Weights of a small mixture-of-experts language model, trained from scratch on English Wikipedia.
Training: a variant of Adam for the experts, 483M tokens, 3687 steps.
Below are experts of layer 2 (counted from 0) of a mixture-of-experts language model. Rows are named router (the router's row for the expert), gate (a neuron's input weights, with its number), up (a neuron's input weights, with its number), down (a neuron's output weights, with its number) and show model dimensions 128-191. Each number is 128 + 32 x the weight over its row's rms, rounded and kept within 0 to 255. Numbers have three digits each.
Before each expert's rows: a language model's description of what the expert responds to; "gets" lists some tokens that make up at least twice as much of what it gets as of all text. This comes from a sample of Wikipedia text that the model never trained on. Tokens count by the router's weight.

# expert 9
What it handles: Prepositions and infinitive to that link phrases, strongly to in year ranges like 1938 to 1945, plus of, in, as, a.
gets: " of", " in", " to", " a", " as", " on"
router:135079129170093125153122136099069121112147196089124053118204164143128116147153159160124150143076113163111075145128113135142136123075123150137143161190101112104144190162140151125037175090100161
gate5:064128147090140123093115067148131106147123158108066129143152098165114138075099134161171132127126106121145180092136161119159120109055098086101098144095126092083117143155115132126120170104149081
up5:123154097148092147149121160103182073087135070162129125044102159165130108109087068138095086125153157168141122149102148124174148187109133194095148108136147088130076109118140159146133163163116118
down5:122104145143170149142110134116110144141137121175156160107100111182188145142126119120113118206114120112126169133149155113114105085127119162119150084135089143135145124109196143153160113097089113
gate6:133064134120132114136138079169187114084084210163095113179126122139089110174141103123137116145138105152134121117132078151128082054126111139151101123133138138129157144133151201094136137097191100
up6:101102181149129079144090123157127113114112149114092164168109189093137124124055097117121139184092077114149196120184050067054144184103128098056109191111101121133173130154120146105129133110151149
down6:132145141143115144090155169125050118131100088126139155081095161139139143190116102119111086015164111127117149121162122132118144099120117077103106120120073064132133059163124097158150170123136161
gate7:146161117179115147138114091158149144103084123169127139102162114144090160112141154090140119138092158095110095160171175147068146112116123165153154063181104077184153068119086063181128077070104116
up7:140080128086076139161104124139120171058105105085156133081121094189175131149147143142120142119136168093129103163117104144132159091125146127049147102140117118210078089076156122104091137112117137
down7:122138149166134173109138135108129168147131150166117186108132132125150079099155137154172154130140127167108136155062108082136137160189162187165122095141154193129132104169142125147146138099101120
gate8:096144074154086154136129149093146182135187107066151122115164096185175095145126088138107170068100116131147088108172098151126116092204103145151140107117088107166146151115100094106115189146147122
up8:073200140138018176170164129071156166119120130133113091100121166204104117124137080104192157099140134100137124139150141096172129077177147044104095174126108100159134130099130111172089148147117115
down8:104111118133140180080134149108130080166158080150159166088093102156128152162144116091137164145173161181130130164138135121115144151123128110154146124075187121113122154177114100142164139115103154

# expert 4
What it handles: Sentence-initial temporal or conditional prepositions like After, Under, By, Following, plus pipe cells in election-result tables.
gets: " |", " by", " \"", " he", " In", " He"
router:157104159128100147141124116136111107100105180128175054131255135089181112173102169135081143109168102176148098100098043147120172066140114160145124136195153121122163168117137108154103123109152143
gate0:136115152144127064087158145130135153129154130090134148130125074160123205130137143098109210152128120071147142096181186101154111107101129176201126087136160133104129170105097086104109153121164114
up0:052160118071146157201134095149114102107130095174127151112202171111127131143087157136117109129143098156130120171145095129153126151157077080075152171106167140156100124161171179102095081102148143
down0:113169113138107148114137095146093151171097108107171112115109191120103209036118137161098109075055121136132229105132163110169108120108142117103157109155144126135107124133153152172118122147131082
gate1:191144081114127175147085108108188070098166134143095157118116091158128144115156134140163089124143149114147140164111176107115156131079086120122138123136134105145124075150098126164179088108104130
up1:039116136111119161128082101143156105160079141173126106113173187187105136120122090097181082102146132123110125130157156196108147102132124124090169089103161099142154046136120137142128145128084081
down1:094088151139149151105101085142115181141171125102125140101138142166105053110118173146156145109132117149139114142118154137102142094143096126142160127056160112153098092118077090168124106119081164
gate2:152128127100142130130131102169115181125144120112134095130148155131137177092174171152074147124105131129123165168106141158096133108137161077123187160157112091088141087157107140132091148190161134
up2:138145142147094109126190155092063212165157103164123122137146122137145198065144161108121226136123115124155165143140126168154157144112208131133130111137131056104137116175129195112117160189121124
down2:125108096091090071162151131141124094093095118029136157164152080122065140194106105096117131161102142107083139179156096091097105067178068096167157168095183152115117116118109120128166152182137171
gate3:132123118129153136175148140156112116157197154114096159066141112159165123115176112131109108164145098076155096137150161129131129138103093097152094123125137140133134060115104094120149097089118061
up3:161123115099130121126095249088145116162041149112134163091171138150164109125084153125155104083049179121116154172105091183155117154153181106086071121166129139102123163158130166180157172089111088
down3:111142125176100086155126111122115040100188091094144142121102144119185087213195148149125101125106113158108128120175138119160104160168104160152109164063034100125099077163097135129116142151041124

# expert 10
What it handles: Line breaks, == heading markers around section titles, and seconds marks in geographic coordinates like 17″.
gets: "\n", "==", ".", "===", " ==", " ==="
router:115122127105135126082181136173090175101090152144170199144125169143157148116162184106086101083092110091050143158149165168100151104113121127185131135118107105069134114114109128127065170120108185
gate5:159119088154130088133130140126082119107162077162122119146097099096083136136119169093162148116142119121125126153135168137110163098066130125151121234114023120122142083142132063123139148158151132
up5:112162194095141152102136125149137158150124148101118144142138152138141123132141084135105120182094151167128167124145135101115089148174163118086140088127220111103110085097154120133111105126116119
down5:130163127082119151100131122144127163128202119109146150083090100142071125171148129103132154143144156149125182093167082133126125104157161132129106142136199105116123137192093128111166141098252117
gate6:163129130088122167121156064096171120163171183114146117149077084133100150104076129189143138149184149145143141136247111187134142162056102149125113121098131083138146189125145141123133103167131108
up6:159162149103146181105162119142176133135120146167156153170146138117132129124141110188109089135192132121133178155159124156109086132119129175174114125166123061097140184077089077122115153078158125
down6:117116119118147130153106069143104135162120141110155129120165116160147117185145126128129173129126123176191113051181105183152191094153147111185105160118143134096137112112096109098097151160180154
gate7:107074131120219151074124090135172125157099043114070131136174141088164105112195092130103097138096113110111175163073157131149077117161131120121137103179095107097128140103142215143114101138118141
up7:097096144080206151115171066119140114155139055105174140122114151131153097161218076072120118131057140155109106124151114143139103111131142075113136156112149139105133110117125235149114078149134130
down7:126117131177075087126120091137152086123112159183126142097128126141135133071079139125127157154154090124145104095104119163145148170093189142137103150102098093147152139209080136083171158107147158
gate8:134160199030131103171162078109162119136151161136140132109103093156151140154104095151149094104076160136156144117217099171155149134139122147131187146155203104152144217118128089136141154097123071
up8:102113109156060063139102111183110142114081152073119144123146116096124119167116106112135131112099118118137151087140125109128095048119113101116105183113110149123132110110145126153132139107133195
down8:153154090092115067107202158088129140092064124148071165177126143133104107153126105154058140176177101099109069204099200107079166182115104117125136142083115153119045157108162131128117122051151142

# expert 25
What it handles: The word the or The, especially at sentence starts and after prepositions, as in The music was composed, of the.
gets: " the", " The", "The", " to", " this", " his"
router:110077139115116131150081097104085141125106146127169058134195157083099115152109135154088139154110078133153100134104067142135150066123123130163160139185113134124140182183145114065095157135097129
gate5:169146153117132161147186163097106100162151116200118142131163106073141139052153149105133119174125116138147107155177107126106142168143104164107124100129107170133097132121149100089160113182167166
up5:128131102086130111193070092116100090082139112129115114097097113127123138157208136089143176086146119166132100107093148129102114057148135151129124122157118174128128057164091148128147131115130167
down5:108164166121106072157116114155166139122142115125170149130137103099097111136152160128142121127172096145101177105097151172153153147148150095138097128135125139192200143073127098166175134049114152
gate6:167105157136178148084170144149124137077130082167146124121153174113176171171166175086080107174124115121120133126093137145141138139145133087159182157125098193137183144161122117129137134126144107
up6:118092168156171146097167112136112140115157115137160124151160146121151134168139137133101176104141119118114136173085139081107151107153110134207146086128079139093137139138012170140130143171099117
down6:108138104136072169164158139187103106175148138128127092082143110153148119168158142117101114110144144124125128110131136155200109153158082118120112188066099068122118138118168152128115113105112167
gate7:130145131157170159146128072110134148077145120130140111135108104137167159101130228134149208150079117144151127109074133142146092146160039137162132092137162123124185133111156186124129153166182086
up7:118127105141113121090124155145118120138161075155156159091149158115095126142124052158122097055112161111092077136170111088103152066081159134117138127126099072170110115150094147127082114141099132
down7:161130137065134121096117148077111095152122056143124192141090025127100151129094114148099156123138125125165107064167159165149133141129152169094243087135131114110145123140161147104174126070134104
gate8:140170085161142180144137085136118129082159136077142136078104116080146167156158155181112120159126157125131110119134102158127071116104084127091153125137102078113130180095120102134116159135129178
up8:163123041137119142178159139056143112110134164155095137085142130152124104128155081097104097165115151135113183140157092134113102096077053127116119140138140159110071189152097170122121182118094165
down8:172209126115155142081163103147096135134030113135092154131118187158133106150159135122114137113148132218195074096097087081056079084155191141127225116117106147099103158161134141180083160113090153

# expert 1
What it handles: Conjunctions, pronouns and determiners in narrative biography or plot prose, such as but, when, his, her, she, later.
gets: " his", " the", ",", " a", " that", " but"
router:137103154130078133167125084130101128069141154135109062097235160064099121197085152140095170112110105129142156122121041140114176118135132163134152119173101123112162191118188147095096164121137127
gate5:122136114192116090181128116128150135154111116152117106119069203124167150166096148156110122097127151161101111103118142127183107185122184123134119124143163088135102129103115076135137122061172131
up5:138101138154065090187114070111152106120149114160097141180117130088180090097107143178082120106106158114118074157111185116125134119117098167162126118095117179104206069141122127140150174139168136
down5:113106113125161127084074095115098141105094093160123138129195114132150141098071148079137104105115117119200123101099087084131141179130132141162144128148129118122143073184148120109148205068151078
gate6:147148070113152126097163131190093206176083127111188136123172120100185135154083093155159168116150087106116067180093100136102139139122105093085095150137110131088181111142139098101154141151112103
up6:152116124111138111115145111146132160166116109169153076113109107112150121163112144128110136098170148114144108163106094150199083148104099147106119187149138112090201116118065109091098105138123093
down6:128141116169182136102051214182130091097122119142112113112095098161106091154111157114084057142095150135203204166132113139174151146095172155110120136134135155163110107128150113131109093105080125
gate7:060142126112098076116198081127118173079118118122125123187160146118098114136150169179120124179118092128085168102146156162170091117146137151110087045097163110126146161096167089133132155210104143
up7:071196037141095061155189122135138109106142096141119146129155128179126182153148125166110111119084161147100207085171135132179117102133150152103083148134085120100099131160113097147174094120113138
down7:090126158167120129110098158137109101129156055094180143078159134173160152120154093108142123155115169131061176159148096154069146166189130079107146123120054066073131114106132152161097132139061189
gate8:107145074144096133137195167155154118145130105103138138110092084189112100157107111100155109130158046121121105168110132164143066134141106110078073142139066164108156090073103097097157129076119133
up8:131157147104113160127058050124099129129056072157116139140061144150149089138060141132163140159107126129117107121172117099105115114095138130151058121108106138129069137157155149110120119127185147
down8:100140074142142151141091166107119126186107133144153177142135128090085126140050117077137064108170131215129092159153142147129170159130135087164145188151112127127142125100136195179103104112130130

# expert 15
What it handles: The word and, plus by, for, with, from, on, and line breaks that join phrases or end paragraphs.
gets: " and", " in", "\n", " by", " for", " with"
router:148109092176090126139069136094071117122104124126163058113185117074125113096110124116096108105135101170106110101164098175137117108123119147127162178183075137117171189138147129095088141111149123
gate5:145109127131140121092084118132155148120118146113114125114127104136110211167094136102061109105082152129085138172197145098159169145127118135190097067159071117181131223083108114108120087088146181
up5:095134123151156147094130102116124143145075201068154108085119094174092157148095122118052162129128101119119117062103129098124131156150113073160138100149100153157128158089101039179152106138197163
down5:120093111132035115078195142076130108120155097187104128179087198125168081129105080130194122120147151119120150122147135122194128101173124121109118196138200169120096135119156115161127185144128126
gate6:183135094167082164170114165152182128152112132140139163164147157094135171159087088150104128129164054102125088148142130114171199117178137182116100113111105051091123106111144165132119164106139150
up6:147112063172150106147110142094110144171115160133118088136124111124115129127150058047130087118148110157113064144096134063173139121112104074123109079096140160107125061182131153121139161110183131
down6:125109120166227109147127168145119104070148068164138165138091134159102154140135124145165103089146107163145150135096135150099166120142112164117096170110123110113195111166155163066135148108167190
gate7:163172102128143124177138118104108124144053140158145118053092117103200154065123132163183143136119116121124108173074162130148076102152119083101126092088137098129174081169125173089134102149150122
up7:125120121079074194127136148081169146116122139093168093089106174134150096146128194137157126122080114173127148163169116073120110104137123158094074164146132142139108125083089137174127139103143078
down7:171115123159095161079107119051101084157123144094108113071115118106137113199102151062134105143141161137076140120100132168144168091182131136145114113103110088115114168128074143158136123170199127
gate8:119172137140072197116105107176124088168229161174130136155135090125134170135088181136139116156135092127109100157179148171123134113140123150143159176134124122152084141118087145114128124160118114
up8:091106110160140068113100091128135152127144155135081075117129145135126062098156123153187089084181139161142149123116139120141103177117123180104142193120117112140087117155125145136140109142108143
down8:144128118094173074149115102137138150096136166113176198148109132116104178099141134160172146151112125179130182151080168157109104097101134140116145177124133137107070116126141127131124210136147091

# expert 7
What it handles: Descriptive adjectives after a or an, such as geographical, painful, violent, political, plus mid-word fragments like th, al, st.
gets: "th", "a", "al", "er", "t", "e"
router:151108124122097152155204111153153095148090190147153071106112094113117085090167168153172141145155107160187149141116135169140118074138141092163144195124083065146097146130094168167199100101099102
gate5:076118173123125080175134197160121143137112091179125081182092105104142162144120121114121173120093128115160125096162159074129104064102163146102129154090174145139134164103108151101149225110123094
up5:100135144139147134158144147173147136149085132133113115214100123126158152117158122123089153146100150131162125091182218094097124089098156145120112131141149108125148157070089116081112173105116149
down5:146104158090136203143137116167204081163084099117109147211131118112190137141119142112161128143103075150166147112120140068065132143172124105091179115097103137069111153115130118088112245150138099
gate6:128133088136084140136150155110134103100122101170150145090107100167119106091127041178120091097192138109101131121118082094142103077113147152090131111145160116196171099160108150145115077134113113
up6:121129149136120123121153156192091119111162133122125169138116087148110128146154070147105057134140123092071091137123095128100103079138140117127155126155167098148127117078128174144122134104116186
down6:106158202163184123106110144128084095039157098078144137142151143195096145120063088156111061126172129136066097142089073138146144177143138124120098090168094098169111104155157093083143105164109176
gate7:107104143096172074109190134076088167040110109139115164164117116163151136103161155117118115130071068111134180134101078136176166128128122095084154106116170173114130142152172122165164150182139147
up7:083112152150090151111106186141175127107107156133082219150124164171118081072115141115089144151070196091119149129142169112173120167201129129155147151140125049119119095150069115127143102141089043
down7:155130096154174078185124155116103086072127173161126097148146127124077142153161102166097126087134138089166111052141120170183102095069182178076124062088173121145111145114120160118178151110187093
gate8:152160129131103113113140094096155168146113093126074172121073183159130144108174099145207155139150193104106114123120118168162157102115162101121126109137184153088112138187156094044096044204092104
up8:119146097161167110143110133161148082124141144090127074147191096145142153161128218091091089140062099054147142159141217121139164119127080121076142131103065102185189139162154171192139125081158109
down8:173102124150127107087117080147080157115158148115153107084107149129149171069153127188155138074136183105082117114103058177174119129121106087092177105120149174123184115111150102102076129182066153

# expert 29
What it handles: Words like almost, about, around, c. before quantities, plus blank table cells, semicolons in number series, and some and or sentence periods.
gets: " ", ".", " and", ";", " not", " c"
router:132093155146120114146135118103077154110114145124168023104208151082140129168123190121079202140134097130135130138106071136151175076133146140138155156179112132106160215125160104077067140115139159
gate5:097106149136102146071084153135081127139158137192107122132152113137168153127077143129091153190171142119104148110191116158104185134095163148142174143118065163165093161118147093182133224154190140
up5:140084044077144098129136103130158098128054106110180143091099158126168111135134079151113107123110090124098080158091139107136135169109104082141100145160170142102169114107117163100130045099078103
down5:080105127154157091144103108083147134146101151160099066111132182108117151157125121114118083096089131130174151176129088117142164133149126105140100077150150136181102122090158155117176112151118070
gate6:146107139118111074142154104122129133191147149135097132144135169167118115134107162075117159097118126159093147147087088136180124111205169140161119168075150106142118058098105129102146119098122132
up6:140121125136081063098143111146126085105172117109109138145114093131094142066122144112119133128098142122108167206143117100128125109163170140125048117134125191120073133168126119192158134137109146
down6:119166094184096159095148138123143120107176082118216095116131136114109109117082140135103141149156149172186129164092113118142138143118119121096087123145099136181074097095134152203114138089186138
gate7:130110170095175158127142084137155127085137171130122147212101129129106168141130097188101116136121131106167113111142078080125156110101082111101130090080116085061143161110123129113099123118087120
up7:147110139131110160151119177103131138119116138149198117118141069147176140110111154141097188120120128104095155102184114115110090121138129106155137086129120131175159116100132139120154089090098154
down7:104191113129135127127086120107123164107178187151168131132119073107154091147161160149081157108103122110110091074147153162105182180101134167188125132158106097150166116134195119111117099100189137
gate8:133112146094166196158141064129121128136134137148087120185084139161129145089129110105098166099174143150110119163111146074139143074108095108115114105194159143149088151133137098117111143073172122
up8:133199140123070162170146095095114098162113162150107128127134087156110146149095144122102096138088157146136109115155062103132104116107143161198154162090176089096083151133142105156139110168124155
down8:081135143215082105172113173107108127155130097183141165105167089109089163198141135115164107165110170128149123145152116088113062087101130148177164106124126141172136046100063157133141124144118066

# expert 31
What it handles: Pieces in results tables and taxonomic citations, such as parentheses, Total, pts, United Kingdom, scores like 4–6, and author names.
gets: ")", " (", "|", " United", ";", " at"
router:147095175143129157130128141102093134144139168134155061104207158045116122144104150137094147136107114185131146163099099141148167057155152136153136127194103146120149182132158135117084093109095174
gate4:140077040087116133173075140127118105154171082144142123176075072179173131103152098150056126089097125108135091129146119120114076136117110098146121124154128157076161088092116079096143180132140145
up4:154116127140175103093166125125122141112064144103109180188092109100162198121104132085141121151124141113156159123162165145090092103184168106165149153144147158136153184102119120165097180161116160
down4:109128108095134145070197167179098107149123061139147121108131134118063165097140106111132071168155155146145139087167079105128143151170105171113107050177096115211139074182160157189131089084166157
gate5:134157139143160142111126105113066176153112171133069143163137138131159103147091144114150180185164119147096151165193152158080079054100101126154140097140125149120136107121140155132163155103126146
up5:122171068188117108179125130134137158171083098145132179120153143098103115136090162083144122099129106122086097148157151127157180110138154156159124130133146047125101088132164132140163170110121071
down5:093098154134135142117142188174154113113135076134154129090115153135118114160109093166135099227125150166156072162137135142144169169158159163078128160150158163124124140137138150142181106141146099
gate6:104109149065066123163153084198152135080165136114099104199125145135125124138088112132090100151113164115086090062150081069083130135091083116102196137136168137131141123114182165090138152081105185
up6:122086092178182067105077122111089116098142106148120116070185102119139136151128129159085099107142118093119095136157160132160174135106115190110115131100084081115154130117127118102116124147117078
down6:133082125134109082166105132109084162115102158147103126130107155140119151210119141140133201087168134180114128149194093116133152119070154145074153146077101094105154092114216139112161088095129127
gate7:160134085141157120134108138108133134122096122111119155095095146140139160119193184168102129120095151088099170154118135104117180112138081158081065103134149093181096131108163148135104118124086124
up7:145178084083121148095108130124124146136159093191142133146119151161117114136144092140190077157159146180105111155143131159137162139147138156107103113134144120065136092120086169095146140145161095
down7:138134155106116097144157177156181126176128139130170094102163119088104138108163131130113110154154089126192135075132125130113148112120116162111116103130130116109109146102058116142111152063101136

# expert 2
What it handles: Opening quotation marks before titles, opening parentheses, colons in taxonomy lists, and table pipes or blank cells, e.g. "Still Bill", Phylum:.
gets: " ", "|", " (", " \"", ":", "\""
router:149113192078083140107163113153105126091125150137163149148118113104158176156159112161079160145133120107113141105145108131102127055051118111154172163078187173144162149109116141126098141090157121
gate5:189122115155159144170139125155138088071116142121180113154144111144165158125132150114089108168164091176133127170086123104118211121108125115142123165112047125146098143113166179138144123130128158
up5:146128144088137218151166097140122133130110145133133093116137137105101153135138152099092164175166123129117121163103150173137202119107134123066078121094125080167124097136105204107123081123148096
down5:144113155110154120130085091117094129146104167066113106157097154088142139081102168129158144126106166097149190152089140154159174132082132152144074151108128138141086109090125077087137070103177048
gate6:156154242123128055140084109137177132098095144135097148158099131125154169134141158108102177122135143168085172092144114134105117116186093158131135112141106155104139149110076154123114063149143152
up6:134146150139112122123170120120104099097141172145172118106157150141076111136146164157102074162184132096161139102157162158134139058175165118144108157142171114135100103144052091173123136104079063
down6:132084132172104196128171173146108116109150062177130122140137141160130138131162160152087103118098084108123196246090132219142155103143118147123190093190111135141162109072134091104183080127145063
gate7:127085154076191132093187144129113158150161124092155154192134147152148169098166125121094115156063185107099172115134135089103142105087109116138137133045189113153154247097093160106132118131126121
up7:139140097128171118177124132118114130117124188161129125109118099148109128148111143204139143214119132128191090125183109150120146076152149179112140133086231108095136073126102091093125130120131120
down7:126108127127107159149162110187118134095120126177117146164159155105177161069194119147134151103158046165110145172133193133163095141118127229160161138111119089088119125101152144112082141154158112
gate8:106133117150155106159114121104113128150138122154162114109050128128146125074177055120115121183203095144125145124109139118121186097114112126062140193114103106158113135148104120133102095054125082
up8:170121096095121134118123199127117104154099111119138120141146107122074155187111214153152091092095182171122114121133166129164099158158163164172143114138151142129133160096140100145151150122108174
down8:134158097147097104135131144121054062142132153084114149140090129132157078132114097119150071146150148104089176193078098127169135154156110118178115195138125160114065125086157136122061149116190129

# expert 23
What it handles: Full stops ending sentences, also ")." and ".", abbreviation dots like St. and No., decimal points in vote tables, and the article a or an.
gets: ".", "'", " a", " an", ").", "\"."
router:135151161152092070147121131114127104130169117093181124087161145023141102196157174149149175160103148137128095111136106144123161034141122161116131088164104149064124229167152156056098156127142145
gate5:138123131142140149130102104063137117185124128138107146113137079136137071158113095089179175089115113060119163169167154146099088177093143168087098087132163106101079162141111076103110139152143132
up5:173141168123124117161109142091165097182120145110103158136092109148131082147091093124157159101074083076119118132148144119139129150145118158150143116099148085071104107098145129112128124160128164
down5:149058179149132132099118126125131056121126101130109122149079084163124126140136123167148119117117083070180117138143148108129144160086133152173172077129144070109126074058137144094155135083116074
gate6:207084206094124125158112093145174150097118128148126129146102127108068147122136146134175130138117183099107140131116150113180090172062133149135145085090146165131096156108163181130098118120094138
up6:078097115099214102132141170120102115128199131113165110143135091107178094114129114153131075090162111100157089132171124133074126156152095120061123125137168102085131138125144110111130186127130149
down6:107133116154129097131112105208170148093155096150129088084098107147146137147107086147078131148127094138140176144099095178158137128199113155156136093174133123159099074083120141130112138141135108
gate7:145096086102077092108164165152143143128117121145152085105070072122046162141114087129093188044166123142119115126089091170106147132168132165120137157168120116152087102149079074108120144080111121
up7:142146159080116115133086129093151150122161097120127141090114110151113169141127113080174148106121082147155127098101169127184146112164055149126116148159132157167143133103108147138092130149156079
down7:171125120046098155161155079110168119104151063196183126069052091092068128137120186122146110138131104123154195137131115119161134149129074072102134128079174076129167146132145142154110147149099179
gate8:133128218113130143118155134091145114077099104116113116118189133127183098133178167110111146219102100131140093144164139149092106158137133178122132081134165118138112167139180216117104086149181110
up8:149138131114122094107097151117204181185180104134132104128072069118077105199121157123154163113095128142165058164143155114161053172180137155143102095108112091107152135133079099123137193147173130
down8:150179169131119130162118052120105158154169146155100188146073028098078094135124141154095080102101091146086111137116129222125121082101121127135152069164093114102174110103111139032101158132154148

# expert 20
What it handles: Colons after infobox field names, commas, semicolons and dashes separating items, plus took place and since, often in military or biographical text.
gets: ":", ",", ";", ")", ".", " -"
router:118132143130079092134148095114091112082165121111133054148196119101128102149101169156120186133117118147153062123110101129131159117108125185167138148168065149123084191105147178151066141094132133
gate5:154162158153109114101148177146125038101176125176147122150117121119113081105164153169140072133128161095159123148172197125166160148069153125141136124110109154110075085120071108128139124080168105
up5:108097154170128142156117115081105152139124132165045104121144100140088117117104113024146141129137132205135086173123135106139156159153133112107176100146124146147133108085157109133111115099179074
down5:155137101110112119129143153131133191108124165227132101136149108116095096075099116090103144115153085133030167097120106023070122153090089110155141123095152098124140173121071158150184077080117120
gate6:145144081119176160119179130190113117176114169128151145115138097090102116183169097209130167119160104114123115099163117139123135145162109187156131088156176149177145130104121132141169149104112154
up6:173080153154147145107051143079152127140075122083175094158175132134126121161132145135160121067136124066134165121121087106104095101104067111088122136171157128143120119150134098128085079131059111
down6:093132116135157194051153093068159129084128120099077200046095147116092109082138088131159121114147111120117080124146128058107102132099112113119131137168092164097156109152101153131152061139153078
gate7:139107107121171115135128147157155116116125090121101186113105137113156135123167170219104127063181089126139051025159108159165135152121111163106133173073077144100118125103107134058111109115128104
up7:115161100099133115164135219083138092190167120179122189109153149131126121129141170130135106157173144137133159118095152006174169191105114105162107133108108141102131155145092185164121075147164081
down7:072154114083141138119185186143102130110184100132133179121153094240171153032155152121121108100126090192106115123130176105118139212102082167094113099092151111171135086175141148142095134187127065
gate8:154190085084128144120146145064119139114103149159160176124127083130122166091102210155107172191073121146108097155149164132112206119095149118101116136124152088112140214127127163107117123093164127
up8:127068166117092136110082143077101066095184134124096146172134094130160104114136134120148119142159102077131147147147208166154144113111087106075082105088095146141078148129172222121104135147086106
down8:116105086119106093137142114127105170108144157139126146094159121204188174121107122160124133138099126105128152118164126090147134167165123138172096171095176131178060153135147154143116135160092152

# expert 16
What it handles: Commas after phrases or before and, which, who, plus also, especially, -ly endings, dashes, and markdown table divider rows.
gets: ",", " was", ")", " also", "),", "ly"
router:121080162110092181146146099126111108090161182131125102150177063037128130125112175150102135118161143121091089121103090144169107082109093152158131140159117088185143103106120161134110119093127117
gate1:092157170151116141109110065131176130165167138104157119080114117157140141120149118152119184119167168127144174151133134129132124134117114138173092151121117197121166166062107137084123190097090165
up1:115140160163083134094112123122192108126126148189165110070143092138135145092108132141160161128118134098118159163123181142138129112073135127113105157132110146130133159152153154075169102137207177
down1:138143124107144088144180101124123096106110211180102083150152130142109058092105125169190097142137098148128104113104122198095127122105150100081116134146115086116149057223114136145152099121126116
gate2:148116208094104065134109093134128123130131133103090142133128127139139130144143124113102144099074187124118104158117183119113131118179143071164089170147165105077157105102137188161161136157116112
up2:153179088176122056167106101162164109131119130111118111110150139110169166139137145103107179131180165127100164117103126124145149133167092133130155150151144070123207128165154152154102173135087069
down2:119128085103126135149123137113131092083098158142114176121138134193102105129065146097123090166106162117207174147131087142035113113158184100128136111110148168134128116090138108108188112119152135
gate3:128128095158078155120134122166133149119148138128147107155080086148085123087135101125136128108202123107106063160135176104199153115077152166098064142121085076094149150144181147163103167147099101
up3:153109155090115136156066094140134117200108107129131084137101133151056136094095119113186114126169137132135163155145177145151191164083153112146124174090174130154144107162160193112110109104150069
down3:102124151154116100155109093123147156137153138194117162122140094119124149109139064098134179125162114128125093116079092112136135155172115187134145131119111125137118162118180155096130134157139112
gate4:169093162072144140137151118152091125122118147141135133197112162123055115177130136097139171064126144097158146073129104138139110153149094155128091120129179145103139100161090047119093086152146133
up4:118151099167120153111156118111120071154070146186141126079110163115132105136112134113084106065127181154154161076129111099139175130146091088093157092091192119149175132110089092158145135165131053
down4:074158130140058108132136107132120113089121108129089117198119130119120064133162121121157088080139150129136149132159131114116091071105110144184133112114120096132071124141071133174160110099151106

# expert 26
What it handles: List-item hyphens at line starts, hyphens inside compound names, and byte pieces of Japanese or Chinese characters and romanized East Asian names.
gets: "-", "/", "y", "K", "z", "man"
router:115149130064070168135147097094109103126095144092133099139138062153110194149081152107150215071184106169121121138179080167168145099109117159163057163090034101142093200104114121104103163131117155
gate5:172172080077119188111097109180142076086160165092138156138148108169097202089079132156071150132170058108128101144094167099149094142131160102113078100115096106100160139102160091091116102101120156
up5:152113107106160146130099135150175100112150144109123114198130100174073126136108099109131093087198078095113163138160189141122033105141187097157080117100169110138143156101154104144129085083175105
down5:172091142080085142128100096111157088140201160055110168152135082151094160122154113110170156112136076163197158119126133142128139127160171106131180107127078137133124163051061079143095082117144109
gate6:196125127161102170079160108131136101147116120131102120155114097129178137103156148112147154110186098154172111147112154120110148173094126171134091167094117101098128124153096134120145138136103135
up6:143061108134143152092129161118156146128192120083128153137104162139114146177091024132213119120044118076134080218081120141123107102182139158127145050133117148140148138088138047119133186119139154
down6:171143185127118146152164122126154112116132151110131065115131145155124136115139043101135109182087159140138172109106110071074133149155106121154129173178133127143126151167144112180099094125080149
gate7:142125106205129192162148119177089143130123085104105126152140148133090146235137115098151171149085089126131111131086126130116059102143155164133039107110125068166110100142145147156122187115082142
up7:143140115135180074132105095120133150093149139140118132193170181131093134089114153089102130142053113169114140191167176120136146149156130114160156115160126133080159122149109177117089126095105114
down7:147079078085132111116114142104135201161113164102138110129089114088163139129131140161115123184066106157100133170143105135136153110120121162107142186124159118098120133137191100136135123041140163
gate8:064158137174096095122170152179081043111123152112139116139140094109199109127087180127105144125143162131123124053128141121162120201114183103124085107131149103114169124138152136105119130139144120
up8:109129121151090111141169098214073084091071138097130150126151114068150137128114175109152118143086100097106165061170143116139153186096136136101078133159132147125186072171122169156105129142149134
down8:137200077172148152107102170039171081180086109174086127091078130156110110075168117102144130151146134150129137128156155139102165158182136135081089108140115095167152111116090203173155134118174161